config.toml
lr_router = 0.000508
positions = "rope"
init_std_qkv = 0.0312
init_std_down = 0.0
learning_rate = 0.0126
max_seq_len = 512
Below are experts of layer 6 (counted from 0) of a mixture-of-experts language model. Rows are named router (the router's row for the expert), up (a neuron's input weights, with its number) and show model dimensions 0-127. Each number is 128 + 32 x the weight over its row's rms, rounded and kept within 0 to 255. Numbers have three digits each.
After each expert's rows: "comes after" lists some tokens at least twice as common just before its tokens as in all text; "gets" lists some tokens that make up at least twice as much of what it gets as of all text. This comes from a sample of Wikipedia text that the model never trained on. Tokens count by the router's weight.

# expert 15
router:158142115107113167145127129162165108111112124094188159122153092138159117153109111106047096107180118131134138159138136052142123161148091197140170146168109149153128110104142139137136123125122141115092113142160101172155101112117105070131127125179162146058079113124136151111112140120090099091164183068146121158131084168153117153100077080106052187150124132153145113135162166113108129128053
up2:182143141165127124098146119121126181130158095075164121158168147098106098095046176112168101152042148136114132196144100191097140088139107179093131095073123097113176125125163106135155139145153143121136118081128112126166129136150135167177121137127168137110123147169171187171087106160126126159111143121135180084065103070083151159101144090081143123148160120058118084061103099104102109068086
up3:127130163129088101160123157103136137112113111157137210171127186139097088130099147156125111113161178127161123140108133155111158174123129129114169097113122114206069129094118092114197106099198148121131111095137102132126157115060141044152080114039109188140155136120174149121153116087146144138133115119152138127168131128093112131130136107084129166111151128154102131128059120169160135143093
up4:115136104143135089156107201079207106162156120105123134094148077197139122100117152110124113127162132135078104107131124175138136168134170123130166100082167070130156148110057132134141123075119173105141137148100127148151087121146166111150117069120132077146180144125128092112104184171060132099106168089199121134103106130182148155129146152109171103130117041133101165143169155128111083100052
up5:101164121149169155156161113099132157156087124147136189166035150098089113116126158124117175143081096146112158110170138139110112154108087141131062133108143144123146111172142102101096154088107085170079168175106160129134134174105102120128117124165168153121130128067152158175098087053128152165147145118130162149114107151140100142129125104135067142106096170114124163111178106157098071129083
up6:119119089182123155125077182139155138138103187116075142153153125080102086120150140070106149110128084128131122148096122138111126144091105133129115135126149150155128199119161108092222136087095133184094087119191098125153106205128200108161111114139095084091122108169137167080122093118149142122176145130125103157174143208115127107118103150127186152154128122152106148142121130153191124110047
up7:150149128171146155062104128132188168123124200087117080134149087133162081133144118140143156130108103114150129150132147119181102095122121163110183082141116116070156056138141147118109135222143054126195078153154116130071161076118165136121089139091119136137153173139086107160153159131125100106066136077110137140115133138122119117186115163107121087130149090156167143114113178127167138146172
up8:122172124113153162127142117155101152120175164105143094112121149121158080196099049134126129095108131057152153143163109131094120092058112131112177157125098149111113104144120101109106092062133150094096181170131124207143129102131150164083069083157101100157169149111115166130140113095120153163122130180076099133078105183150117140128126093127162082124124146106150094156093137072106121118132
up9:112112101110107103094094115100091090141108136132085107106155135126165149112090086145120183188121127115155121167123173107101082191098142132131113122118118108153098135135149098140092093166173118188136113157172112107143108167136165107123121101189106139129137191084096148071077094085155110093089155113099124174120111133121149157132137104158094080128199067116168097121186121121127118120152
up10:107127114104157119104099177131098132167064099101111166130166129161103060092107125133125147104066133116117135181096181088138146143149074163170064141158119138168150111113071145172141102107159183121152125142113149144134098115161074137064180126132103064123130126140124127163102182112122144106161074121089164168112163141110152128150158111096080100128185098126140154186166180166173171079140
up11:063084149088104090104184183136137135099130100047128107144136102165115152189157128062092136157204194161099118170142154103147195117077122109168098071072071080116127167099124155128098149103145136186104125154128194155106167152160154113118155099177121115110163111126059097113113120126158088130098160139116094158196113113115125091130126106130122057207169134101157087113113152123158085127141
up12:100116116093189175128107096134152127064087139173092083138154179097138135125149131015132106072085130112165177131100166145176182163153094152111134122110144184138157111103115112135139095082136064137131145177159153115202129116178139090147116156090160107085137136099135129136190130070125102097157137124149149122101112108108105143116147133153163087159154195087131162133126036128021135129081
up13:133186109063075140149148135116167166121103106090117135057178157124149189121131120095116093124135113139094132165150132071183186169141126167070123078107070144077183137132133124161107121154107111095151137086133110130112160163139140141112084137094119165093101130110103156168174093118172196064128143149133083111114101150170118091161154126090090118149133195112139087099071104133137121222084
up14:138168112119079124194114097128137152198156146138123120164132097088119076121126126170125132134128158138113168125165108153123183110138115115115086117124130061158162086147092079168119102135118147110144112154132096178207135137182135111160135144090097114104174137118104126170098101170101127076093143129151118142107118115101106128100152070143109159136100099176187080062064142096107128083106
up15:089082093133146097146147158120172112108163125145108109145152175143230110089144082037246159129106159097108125169184211123132123147164112129131108099113145137140138147131081164119121138089077119154134149106178192142175089096147048081181147119118086123027119115172137164125059080201117148137134156144116140113102093147099183178089105098136157125096101090129132166122141136163116143158147
up16:199086168206126182100179086132077171214118032088095147159190134145116132145104100141123129157093173130165176139097125111157099149126119159075099138140067120150159119113150145114111176116121077110124124124079066155117117170140150163126108114132120100125146177132105074175134172150088169085073134141102166191099096149128137129134155164123097118122075121155094177054154163153105176120135
up17:119096123101137071124105152041164128135123163107145134172111087149128114180128106091134113128188177080154083127112123084149125131055113155113131176124078146119131119095096164121184179193188137140112124100113134158090109121168111141088142115154125058124084139150099071146078126140079102140130121096111149155136189151120116123110203119123125154116107094129166160097169150101122130178230
up18:148150097128123090180110087125084096127114151079098093145124128144092145127195138132157070097132205139118205099206146101131187145113180100164121146147127134119113142159082129092192152120123158127058125045103127091168138143138123138123127095119187147064107114172185146153106116127161079165093128061113092057111098123088052162105118098137155075095188199152201104113171104129142108106123
up19:127159108165147165091117076125127164092109114106212148121135147149141131127120144102074144109130125160138123131102115112135149192151173143129153076083130197134094115111159164082143143128179084128090135122125183156115084119178093089133154119130163072076173133052166065157114183150090118102141132155164141149113150155092141120104085078118098129124134138122113150089139111190172114098160
up20:113122098131162151158103164113094088148103151116216153174108128106136109117078168143094127118129136128157120188104167117094122113113197065107182123095134157126124082070151124154137092167166115107140116123116078167187202128126173120137108106213104110161123117135131204131166077087107113116102106147127135151086137192112091178156142115204093152065142142131124125089186104132112128114117
up21:136210135113138130118132141112104140186101144120139073116145160159094102160106078105135094205146115132171151086090120070082139159108117121068151088140150138156131167158142056098115101148124220137162103151141124140110139125128133131132106141158131104117180119123143123116099163099134151111128137134146132127141117120076111153141115111116141070135128040131160095131158197113081125062150
comes after: " |", "|", ";", ":", " /", " January"
gets: " ", " (", " |", "–", "19", "20"

# expert 11
router:127110097129095123176135108160145164103123069125099219180086164184118091128119127110138169112147192138145088134195138081145187166116124144073129136114112118129106074148137125081167118147111115051081159132180118146137140174167167107119140092169151129156151092093131109139042088104126146132070152083094085171148110167102121184108078119124118170118156134132116136109099191152089151107069
up2:140111125160150158154209192123124121108116132104103158146134127179163141088130098180132143139091065129151148121155168156134097123162103107104157070103119140082204145138095086086162114146174110163121134166153145152097127144136158126177096129096115119059117097142123182175090076106129134151137154069085137096142098173139131056121097063144135177198126161126065108129140166122135118077122
up3:159184132131130113117113180155169071174156156103066117130128149111106200162147121135116162113153153128201102188158130151151133121125097101143110082124111098071162146118119132155150114160075103158010158118147115152098107154086133061140177102141196083095152130166103132119154122069156166179115171128127083148088131077170080101140126179121117126116139136179092181105155129083116151095152
up4:106126080123101097152154105146182117087117083121113120208141167155144117136111114150096093092076160163120137137192130103167121142133150146093130115146183158146134143127176099142106125112182105097091209147098156169134178126117117085135109108161193166197151149154173071118159108136098086113119084125149156127118057142210097163096189124100141120152131119073164060136160148176136054116169
up5:130147125123110135108134132172107156145165101127084190140131115119113087071126128076171137131147140134130107129082125123143188096100101099151119153143097152156082080130145135113189127133142109112122112093081111151142156134174166096141118141111130101091108205158120149132167130076152118090106090116180121165173095181087149112157148107157130095199140100160098134178137158160181149148140
up6:139140138125163157141175122117171153115131066111120152120106120134127071107070141172126197138076101103154126132153172166164176113112075133150092140063112173040128157115156128143109129056139089122160159112128122113179155157120055076151113093213104146180139167113097106093156100134115150115110121121104073097150082097128174154142151093128129108108111115179138150138160134175091118120126
up7:166143125114101174133138068115083134119130105111142137121135128116162119136141189165065171095140113153061126076097136151122171207095090124153146149111142144143101166178093095091149156171131123160125111148138110125162118089168119076117117102110105197154100102115119070164139129120175066132159129155103194173125208144176162120125154067141131111077117098070137124125135112166074122100138
up8:148076128102115108109117075108116078130099077145112209180119120146145127155156109145152075171142096042113076169187095036129161085170151146129152118127157196138114131136155160109142145147096102111121113077145082140166155140120166100151166151138140170164094130131093160101099092121135142105136124132109150148123136059165080181081138107181102079080130137083165146071148075145122134159176
up9:128097093126152093079171133139177116166156175121143093148105123177111149160194101167159138092149118169104173119124159086106078088176119159120118171159140112087143167090125110153176074159086128159143105116109098131161131113156117044128147062121091136119116151162143135160074082133109128136156108163130182082149155107116164140093145102209127121149183143109157124143158154221168095165130
up10:172110151168126125153106167089150129134048103150146121122093103135080119176148046128079148144111078145085131099189152097166138102148149134047079124109183065057122100150125085080116121167141167107079073153152156181115135166130132110139110105130117149130134169113093145100111096101186135124124132097124119127165136042159176148111160121113144144189135124152142132127092128082109115085125
up11:195129123108110090139156135118175134119141121131086087171144147139148173138074057116149093097111108123175111141123208159084079104127120121153163160103117156132170128130154200098078145111107124142093197137155088097140087097117163091135125089115124166095146100131138115159145137150178124149105145106200118102107101144113143100149148122133197080133110092087113125109144081128099095099055
up12:135109149160142145134131106124175216151171100103176099105100109114100143112085141142129137171082151120106156141144146166073105162133153073078106141105090140121153125135157111110175127099105074134107128141121191182153174134124102149160157030099113151115116171106132168101136143074167191134148108097109077062085115121111166102125137088146074148101095140170101108123122182100145085077129
up13:141153146204116175095135123106144145109067120127148115173132178092121111184145144157205156084151111148120109115087133088101114099107151111108104079130094148161137080118104118121067151180110147142114137136145112148141187085162168092095069170147097155131107107132087156131176091081148157081110099074086098164149105123171161191140169215122137097138115141110157121106151137135082169129151
up14:181135102186101113162116135124082124095061148145151148125148108073130092170128069105152119087156120124160115159121111106138164092068184075108149137096122104080143149181204140150118138093107159091114147110163148132161179081120112172104093115176138105108136099060138163167159100086103171201122140107139150137125116167154140134101089131129153154175123113140181124109164135109089156094117
up15:119141127135078060110117111136149189145124125099093163129125140154117181145158089199133101137106117150090191131070133102085126164098091149106147090145141095125100179138104131069150105113132113138103096115113087102157147123189171104191097118139182170129148188132075167147125194081134154133092094134125153203118118149101139111142157160166068153168126082138088167128109092124102114139119
up16:138086120070153151159071109143087179136131145161187177094183134143122135177120114156125148164169127139130149148121136129143146130111103124074128170130074131199138086150094135111110115140128135140122046132150136087192182135072105120116184135197106107166095132134122096116112110112147216089089150107106122107086140166128130132101144135141162125103139167140170086082140156165110114090131
up17:130088170121147154159166112062148088077140170141097168114190118114137084090051160125062108158163133103168172132127136075126163095145098076122166147117141150058112115117168168115125104085144129034156081078136120125137124088148181141083148205132101128098140158162134092138084147138137121123102138129126100132090124127111129102175087135103135140103117117152177078076122184117127079115135
up18:147145152130121139128172122098127144121156123156138126104139146122125155096124131118130135156184149127108097148195094174209109165171181110094135156146104149125134123176067145090107135143103150116125132112078065100194133101120141067152086122139154098104071122088081111146134163083162104176145103150126071138129094110128177119191106154081147073104164075177088138074124100154120143059072
up19:101188159167093013155165144209180150161126111151170133125147143098196113141100121128126125033152104142100115159080156103133144138063123174132133146138117121128143128151092097105159107158105125106124123135148143187180123166096118118139161131133179142170142108195126086172137107069104135163119091182128165137143168097110143122127119152121147083096058147097177121152151128141112128146117
up20:076130119150117146096139154131150112108078178077104138132066131178101180208094133148133171181161125153133092203156129116086194084192130100105139119154134174123120144105081115106132060078138149122100141082089165127159116138096091072131190056149099159143171107122134104124122071110089116087103178192132063125208173142126129152123124138127184106131124158128170139126109156108183136119103
up21:115100172072118164139120119123146099165143107169162191179167166147118103129159127185080129139122188111128095147157147148185153124119098106109108165139127088119190120101126089115146105103065155143145138142179137122141131114153120142060126171120122128083124095070147141125059096081089137099147131146086087134164163131096160094087096205108092128067110167148122154071101146124109099120123
comes after: " ", "–", "20", "19", ".", " ("
gets: "20", "19", "1", "0", "2", "3"

# expert 1
router:145173136092178168138148135090073103071085164133114162155169140170141114154123086079150105063146133152099166146137153129105139160061085170096176124119073133109172146096122121065161130139108087083120120103195114129137185134123094119134122132162162179154107106091126143138072146119093115073120124078120111169189100101145127133068095103091074136076078131118211150098119197136111139206105
up2:139133116095181194095091169138128163134112180117164122166122114163143142121127103202089147135169018080129095126111145128108047121110105138077142106109151121095155138175163081148154149200018121215081128140115146107109133122148108128166109185154167078139111164175154074110096096159086067128086140153100113143149158110134165121138072122119082112144144189146160139125145131168144138102164
up3:217072083138183116129116089118145168146142134119063113100125129143174122145136106125144160162157111087131086092082175128116111120137232116159110143141105204205091135196163080096134154156042136111122086152088102162147121139127062101134113121193139130161171114128145116138107180118155119031149137087089098147162114086128153116170165068161087156126112130138098097125084165083107116084160
up4:119141137166170095154100157146076105068084118162141094086146136173168127168124079087115114108136157105083189095145150172174143133105149168110104176201091116133147159148138106171181143143097134126094164128167182051131077135139163162116119127098155125163090142082115165117162097099119128119115041145115133110127157108142144185118087165113113098151041109144131164153118123088176230172085
up5:168142179111170109111145098102126120135144138085112104111127167124141098128115120122113175149104188123145123068130109126147120197168107179105094111141118126124115043162103153086137134087122108142157107132103123120167121127149140101169085116134127087184147112091087159156118169171170084127179148113113134109133154109156109154143166148087132132123150194147225081147125133128099160199142
up6:100136127106134126167127170131112121132153104153147130112122171130126064139120096091106110184100158135141114145174114104199163151145198151162125163157110130128119128096132058125111137083151138127169195188121095068125093054133148094115150096104150107133089199120144123106193117032121136171137090113122162108138105141138180075149063128124094128142119116141101180105194145084140162113141
up7:102119179101133119102196161082143121117159123121105159121211104148145084136114119070124103145108146164118088131143160126151160114166091122124139147153116144124112156161181100098119055168117151166065157145154097094132104188089164144191129071142139134149151147131091106108088128113102101096114123205174160124165127121163121089129127120159124114149128071139110089103106104144152131183155
up8:184149099075175116159134116065086113137159090099167141124148136131119144141090133113169105071120099160114174057120105102107175159072089115101164128149140111087132082175062131096111124093149098136144154078156118179085096148079097097107084091163058073161154121140159143115175160109106088166152209107174062145128060144147117083152102211147152127133133167137091149133084099129062139135145
up9:187104095061079150136117173128129154099108144146125103146141197137115099141150144136096145158131133107101128185144077223166143126092067165127109144143101166162147087134049124120120094130067167096158114082204173052127100135145130088139090126156115097131090135118042130116127127084133133137086138127136119082114158170135150146078110085112117179152170071135190117133129117137167090084150
up10:152056193081202138128104173102122140123094202162149198187143119067151128112151112135188149119091145136128138161173104134152116130098076101111093120120126135134129144120134141078113099150157098152153137084100101085152144098188104072114059130170158169122164118161152134142098127143103135114141097119135140131112102126111134150099150130108159140119113166101092151127094200137100123122142
up11:189148125093075141191141151146072153143110111151183125162125082097170125122169119092142089143112157102174146139153148113102096109149111106141149135115106081086106073062063165103136168215114084096137194113132103124149180116159104112087131089145111101126167108131106147115126150147136087091117104172153108079139162150098039106111071146103112154094075155183060054145155147151147106086139
up12:145178133065117073148171103084081116106159123082107115168109107129178172136146127104124156079099151127103189135134108103151112179158085107132160090056160070117112106141115066119156114115170102121154156144118144136155083173058130114134151093140135158160112154138149140191049095159138131147136136136161023092135121115122122112145099155038111160106130148090135182141148073134067136078108
up13:096074134150122153161156137132099157157044134122183076122108156161118103098156164050088095133111123096191143082119179187149086109135129166175140122110165146032144165076114099100122182122141122193122155154204110128096133150116132111134100112147132132104110078133110110165113107128131180100120090167177116159131149113191117133110154134162026130152116113084126105158161105109157124140092
up14:123096124110208101113151127095058100123115133162175133125172152141159101095125134124120088101125146112097096171140104129070114200126089152151141120157142099157142120162139145074168076129117142153101102126129112142109109142104168134175059106116139139111154143149160127147122072181174158134033122109135090156171069109112153101152129100142144120059100115108123156073141103064093133114115
up15:133128184105124135097131088102202077091134115113151140104081130155145122098153131124098086103127169094114086158102169132169165119107130184074111160150110154050130159145125040122111158164095159088166113055178131141125102156126111119105137095109119135162157072092098158138119141068167163078149121088157144115162176210123098148117153123123139162107169168104114131134120150165119154136060
up16:099153180178130114104144145122156131111074148133131195141101149195152149109084151096119119078119067108109130121100118164120107121135156134103125099095116098151077182123160117179123117087085120136164181118174172117230159114095130144100198129157099127120122111180178116149128110141118123128174128079184110096158144073167077139181128134144126194098130103150188085147115082128162101161138
up17:163062103108158124127156069185146126094112153126142097102116132082092105156132163147074161147098154105231124112045118101159071150109102115133201162143084133144086145099142155097077105168113150105149167152194125133133167108158105042143150157172152124178128082113162134176117105132105163119103152099121111151115126140190172109178084067122069107116155102130055149149071128109120130098115
up18:122119094122142178123118108108131136142089201119142150121066188189190095138135087021153189144112116166125138097139159091095118107133085167192141158151099157109104171106154106163162124166191145102139094109077149123188069130125120126125104165169123150113153119147155085156128144130127104123162090106099121189141115095148183114117160147098095086100106123062142140161114190155103105193138
up19:143103114115137127136102185153156084151115093150151132093108089091200158175130178109155150119137164130120166140115162125106134182125107153081100125129135100110100140086092124119131148061093135077203081133144126103164118173137115160149085066135182128122142088125127143184140117085101132137160138106133109126155124133121129114097082115129128143075190175100132105143121130113158189102161
up20:170155152130101121108121098157060161106163137092168080116138128120114143195153105128152165139134105097132169163140144070128153157140125085118138156121144072091174132081114127070119123143062113150118110107118116121164177127107072070146144101066108092117119080143086134140126122103106104131128162137172157129184142091134159136095163124077150130108061172103133115168132070100099161172094
up21:110199065082092115133132135116129076130083127112109139115091094112115130146130103125087155090227046123124130131180140106099151147105072130157127152147135101143108141121175130154138073075139135120139120121114153138146153162068116122080157146048135176045088082154177191130127092046133178107126104149158117155138136205134118110154128108096104129128115148152167124102105082175169156107107
comes after: "0", "1", "2", ")", "3", "4"
gets: " |", " |\n", ";", "%", " –", ")"

# expert 14
router:072127146124119148128163114109100131148079152134138143114147123135191116118079154084091147085179221140120125175134189095111109116130108156164121149117119187061185146157161103177165158126066128122101100104179109132153174143112155081143119059113180143122130064101108153156115119100097149156127171100127114121163127129135102127139110099094130154079139144152156111122105111167112154085105
up2:125144142059107128129122115172159113085084188089163131144131105117129108167131107092106099092102147123078130109112135102132092137157102117142178120170147111157098147106148147113140130138093103184139168166116122173114100169148144088130137174148094168149065143097165063103135133145155110144144050098118182193164171141120098125181128149133144077035136140099121148166090190182229140119102
up3:103141185147140132089146132123126123131145118116207143146114110145139120119154108096061155122201138133085141102113145149172100157166132162133154131124187124113158136061134089078108110121111087202072188135145162147133098114094102068156176136127141146092088073123152112157121099104142105105146156167119107187176148134109132117146163140216179182144120116155121162084127123162125138096124
up4:125106132114128143166179095140152083172121114153154082153149136171155129087111169106124146121192145095090140162211102141112107083188161100140124111131173177109162062112104100129138120172138083089077113085109166117157084096132164145090070077117161107120097133097067141158101139094115107148123126106222103136137078186145141107175139101150188128171117135074134128154140171101135117101080
up5:084159188167156095089133128112185136109107200161070085044096083137124129156132075143071115162087121142082179106122095101151156095117114158115199133138071187133141139120129146135106093112163177155125181067119117155121123145135116078139120165175153115150082124126175130134104094172088054149125068122157130139157158130145136117127119120051176119118141139069112178143133152190119087168156
up6:180147139116084186181190127120094176156079098154122183145133140155181152115173162143092212202118126138112080135106111140094115163100200092145135131129174162171153148142135126117112115063069125132075147107114111142130143095201174124155177080139150144106133157128111126145095130105087134118126139142070163088159176097118069114100123189087139160106135132144063192112088113156081169112066
up7:149102137106135149121138108092106163114092077153112096164163142115162124152137158158137143114146144126121127135093157075100146127160079127151152123156162115124108107113177114167137131093117066068156113075133136179164140148171138099116218165091139106151155130166164180160102100152139097129176097151095134186097111105110216128111100115155141111131162119178170121122139177115151167202124
up8:159108103171153094136091153152170084048133144146118111166130173090092111114081118099088157081135144142115137136097172146122114191178197193151113138194125108103082137116133184148151137137110145134088164159110107098127123115105101112103130151121141200166147089115149135096148144095069129130086124146156149132127087107136099126079142146093131115128148130098154102129119162149115122093169
up9:126085110144113163093109129130146117158124089135205132070128141143168146056111105111176154100096107166125142138171060173148149166161090042082109109136089119129144156115206123140128125145159129087155136091163111170131172125174093096089138130081171128117173101048092166171139148110106086160144127167077159107187134121074106132137106127137121101138104133138147189121127119089123067118114
up10:125120155125154147060074109165182163126133107081138064149168097137128117118177123131166118156111127105096132171117069162152110178126157166166091150200110157099143114143129131163119147180124096067136170080167152102125108108136179125137113086184117110109185144101162158125127121126103128114094053163157145190105166155072124101165108091080113127121133191137131110138140126129132193168122
up11:118130149084102135119131179098218127135079167165117098062151174140159146162116175158066125152130173075128144125115121132135142145076147122109136142155154113128180126147131083076095169129077162111080084102106106100092124122114077151102189064153094106134105078111163152180131109124117118138116149112154189074151119213087155135043159149144091163085095202196150121088128089169051128127145
up12:174070157091134143137139093142137167148149132107136154088176105135129120127140166124069177129119152085133170117198087167184132107126055077198152086151078136116162157188126112175110116129166130123160112144152108124221110131127091141067108158101120127121123159139151150107126140151194119125139126107109149120145145109096107101126161100178104157147169128118121162170139111144148118094053
up13:111108097100135118141096107118149124150087123167118100087176112080164085143149144066105188139136191127103079165077116152119094174142062133150134091112076130151169122117099115156150176114145084188163115131128094149100174169134090151116109101101131148185150141125120156159206085137108084144136092144122152086113166109083124146125046142097112127159105116144150150115108097107127069091093
up14:049061124126053137060130174091160169080196155142105146125136132091140097101126067132136116160102134122105070141150112094079085177130100125175133177125093115135100108121170129054174153145107135141171138151156155122149166147114165130136119072178109141174194102146144131133081129119154150064137127141132117127087191170142115211105131035111121181085078180079116119143062141096122133115094
up15:155173133140152068106156068149084111131073145132098167116085160126152131169113092156090100075070117133162073128113134181136117116139189169150146144088143064080159143201107114144069104103146130176110082097136140133105135136092136117108128112122137106220157120082115073155153146146149157129177147098127058130151068127133105154126117111116143147129140074132146134136213229158140092171085
up16:172136084157146109118061185159166161172153132114162119115096132166126123133136110150153131170146110106123174100115155209115095072113141148124145153129111083160131165133132085159082122169131088107109104145121166136118126156123109158163084146147078219127117133083123159118129201157081180139107134087081152116160061156150157096103152106124184133123115107111143092107147078073126144159094
up17:157126176157146108107099102075086107176156139095090111100109116159177097140115194076153081104149118112140119092160116105166130104171136142132128119134125132196137138178109138100181108151068102137077102105057095133161109161097185087106070139149178121119095131117083116052159178112139065151089106117097109175105127136179125144130173125107119141084125123158121132184169107153077140088109
up18:093147136084181127103089148195139162129083135158112133161145188184080092134121178146122104087136134111124084117150155148172104130089145105166110170097132096132102088156129131105127144110161096116123123096172071110160127147114120049191157161151029063113118105104112126165183106156129085155129150077106101093142137122087156146141123144201078126132089122116102082154081154170149097166204
up19:137154095125159185172065165098115072043147094119099176139142144121078145128155086116108157123102155106133107207168100111109099154145140143177095185149136103115159076121109121137178114149205141172091106119216102155170153104151127128121123107174157131111142134110145151152095189166113151147131148138102095138090125141162115118109099110138112161147110112120153147099124151060093191066125
up20:088163121122109127071124090100085130143097133102124160120093117183154111159142127150149153086133143093172173108107128123163182098150144133107106164130155124176138124143106143151151086148118113123056130124074078145150120134102150108181084084146099135153091103103148105133164073097125113127132131160140135113150106129134159129069125174115170194088171154121150124161088159085149158125129
up21:159129150112124172193168113114145118070115119096130167129134148166205089166154095108131176124085125127093097150126143048137161140127155127104183137118142148108121159093117194143106080119142070121112103110090139138076128097110161133077132097119084111166170141166135122057118152209139124159089099183159104131154145128180142115167046131110156146197113121154108124100160155141143151124078
comes after: " of", " in", ".", " on", " at", " to"
gets: " the", ".", " a", " The", "The", " his"

# expert 13
router:097096145127131111153153146083142165128133150124148163183196131169140113133146118091098171118182099167089165131141153112150121155075144144122135130167082201169183143138154165114155102155101122104052069081094116167151118175092182107141078096137170142131081144088118088191135123124126169077125150155140120184173122096069136140075094116075151156218138154125147170195164125118150140134119
up2:147107134174186158096176116123153154136118111106177115105137117133136116129135130164090134121157177133110165123142068093141112070096123162133069141144151087148131127102179102186137064115134125139149088137176152087113142139123150087167164129184139097130129119112139124122145157066103145090137138103144140114160155084121182127140157112153107106145151122139040142122186133129134097088107
up3:142134105111177137137073154164146158077101164108085157181102164100133108135102176044102179086104102113122114169113184103131146123128144100098150146153133112151126086154142102108084160111105191167105066136128191155138146150120197180206175109112145129130137123196132139163162064112127140152071204146171112078151116129184084197098105104146137109084157131108149149108115102156122141094117
up4:123113107099078118130118130104090121160126114147064174119179132146132105181131097166149086150108063140159161160144117127116143144144150091160076149115085138109127118116177108070167098090140160101166117142125057157151156159140222126122116100096187169174119152146114138158163120122123168090147134091103156090166112103092143132120138193118105107122133139126129163144171120100094037102157
up5:123169100133121132154136122170094208102110153176148159157070128123170106191134194111076102146125164121153160121146137152099158110108109108075156124127073070090129215095129125157098153126146143203078123160134154101084100145087169122142125076150094134121161144116122119148056118151157156087154180108111148139150105141166164121147108178139132131136156146118151094083093105177117169134074
up6:033167189074121111122116149108118111081161186095148105157099178111116168176155124142061098066142073144090167205192098167095182123147130120191131142135153098146135118156173150101163060111164099108153116152117159150139120158138143137159106159112109113114123138140203152148125134118105146126082176147135123162107140167065113098163133077161133154100136136137111160108122109100154119062100
up7:064063149135092145095109126117201145116163111137166183123098088195211147146128115165082140119170193155125114128072123086153136089092134105132118109162075129151208090198159137111101119124165071134130059140094107143134147167112183088151093111102135142136110140102130146135111108094109129115145128109141188123117188093110154105162105105147140171156169135124102096143160097124122131147200
up8:085102108150145162178148150172140057113099203127042060126189139123119060172095170078157160159121103106162132119125100146121115124128173112128159104135172179153118133159075152113153150104112111073107076198152125113118117159149147096120111138189185126129123116111148058140102184137145101142137159176160152125103195082135166068125118154116152180153049118133119130086115142156117170040146
up9:070142129159195127184077150161139191168133124125161123129170124081159132125108122171087162114074107177122091109121110161135087148156033214102121130180107119097131097118218143097134110122118059111091169177132154128150155079152172138135143141133116102142180167067112175093153128139130110110113108107142141160094155101116085126092155086131128106116091145127145109127112135118122147165114
up10:118101155137087074220159083119113145086111127154106114090111095126190151149161158062159145140147123126105145126144066092094193144093136134165122086169151145116058086129078113138153070179127184102115072059105144119102131149090083107091161130117183080146105170125113059157145165136194090132101121084129046137122048164131122123142131136176126110133154139121172131117144161112149143123132
up11:171156179136143127161135107145142112077117138154106067120123128156143137119120093089102136090145156097101130160118117111199149119150080165119150114093149057111116139167109119137073113124089142135162116176140081114145145070126146182131180179130107200117082153096152110115086095112122110135140212104134149086110175171078126084079162163119140110151164131120131083118066120136148140121076
up12:144189109141156126129141109162142149094083042152156159133139086114134124198179112114144104144101124122099217093109105160117149168134167123143137081101094171148153106079152138127115159154109090120079144123109120161177086140107218140162086123097072086121152118204149136153146112101152145161118177086148155127117134082198125115119134079109157126158074087126086170185184139198151095185110
up13:146123120096134175056146121133117193141120173117077147204139106110149089134158113132086160114110114106110111102146131112128102160204119179118158105105142185091126126129088146119084123162183060106161138102147133119122175118113115124089163109101178127150153162157098077146088089166153085124122134150120137165138048157172123126146147136128105178138070157123059170140091128140120171175081
up14:092113170175139144099169163152062124128153134128097162116126109139092032155136141124119094076118153162094167116170124254119152161157122162150170155070114158120110124146126197124167105122116152145150113126154114088046127079109136135131115138135150145110116136151121087155159108164157142101098093184126150139157134132170115131086092149099128137182129079092123090187111209146171105095102
up15:123142125185119144134152129149124089138126115100194150097137094158123174116167065082082110184157091109180078115184171162125113126135116128181158147154124093120112169090118116150167073185076122128096092168125140087129088140122136098136120084170128153158153139098183091123104140058085148157111150050156143161125204090171099159150129140094057127153164093203183169133119113104089090147125
up16:131140198159122089145186105152134171119130099156125133146138130109095062144164189122150124141115113136118135133158115137173097138173114086061108165164120216169154112158074128127081173179183178145094125109126091127130158122073109143119162150136146139146062100101149109095060148158126112112088138128171157131150111155151123129137070144118105184109119112078099110057100137141185137120110
up17:146124101132148155190105165130110167149145168186131128122094208134109149106091112197114094139183097144122166133167110158156117151170140131120157142083160170116090150091113162108124158182065125124114144128119143127110133150142102085164071111144128095115152096062156151114095128123092160147130144121127141185163074123154134132100132135060110145072186118127124156140123140187141114107193
up18:117126136196147150110111103155101183135106115170134032117128106114136123151131153105190206106107092140109126158107167106110082153088174131089127131107165091102151177134166092115122132088135148191064132080113080134133072103168129150118170109140150138147090154184168139134139058167109099097137074120119171128163098156157079161152084070090147141130169092150173138092116142113080162119113
up19:134119111161124135136113136126075159110155162125115082152124068133158090098123077118107128104160158155133167204148080140136170116136079167119129114116184109123153095130029113109127081142089057110094134154166119097177095165131087066140085101087206195116128114130120113120141173133173178138120128145134126145113112141147165146115095104114117114157131150182139113126132190102107124134139
up20:162126131145108155137093177120109103155131117167174166191123057125140156120112069129101147075152103147140193142088116133123161158142098158097126081133156067055072194119172130093123157123144096117162133099144125114110131135156084083162187095140098068133161106189095099147104152138093153108171169119162190172146116062126147099099152151102103110147145219104118112116119073104142192131153
up21:133088173149133157115084144126161134121058166088118150128070117167171121113143144118124115124092094104087104141102128178119165148121120131106103068103137150124158128139077194056184089151154185148092184061128136112155105141126106098122116090100077134141136095146155151132120074087124152128156116156097129100182144092123101105135164088140095089093212156138135190113112135107140163074165
comes after: " |\n", "\n", ".\n\n", ")\n", "\n\n", ".\n"
gets: "-", "|", "\n", ".\n\n", " |\n", " \""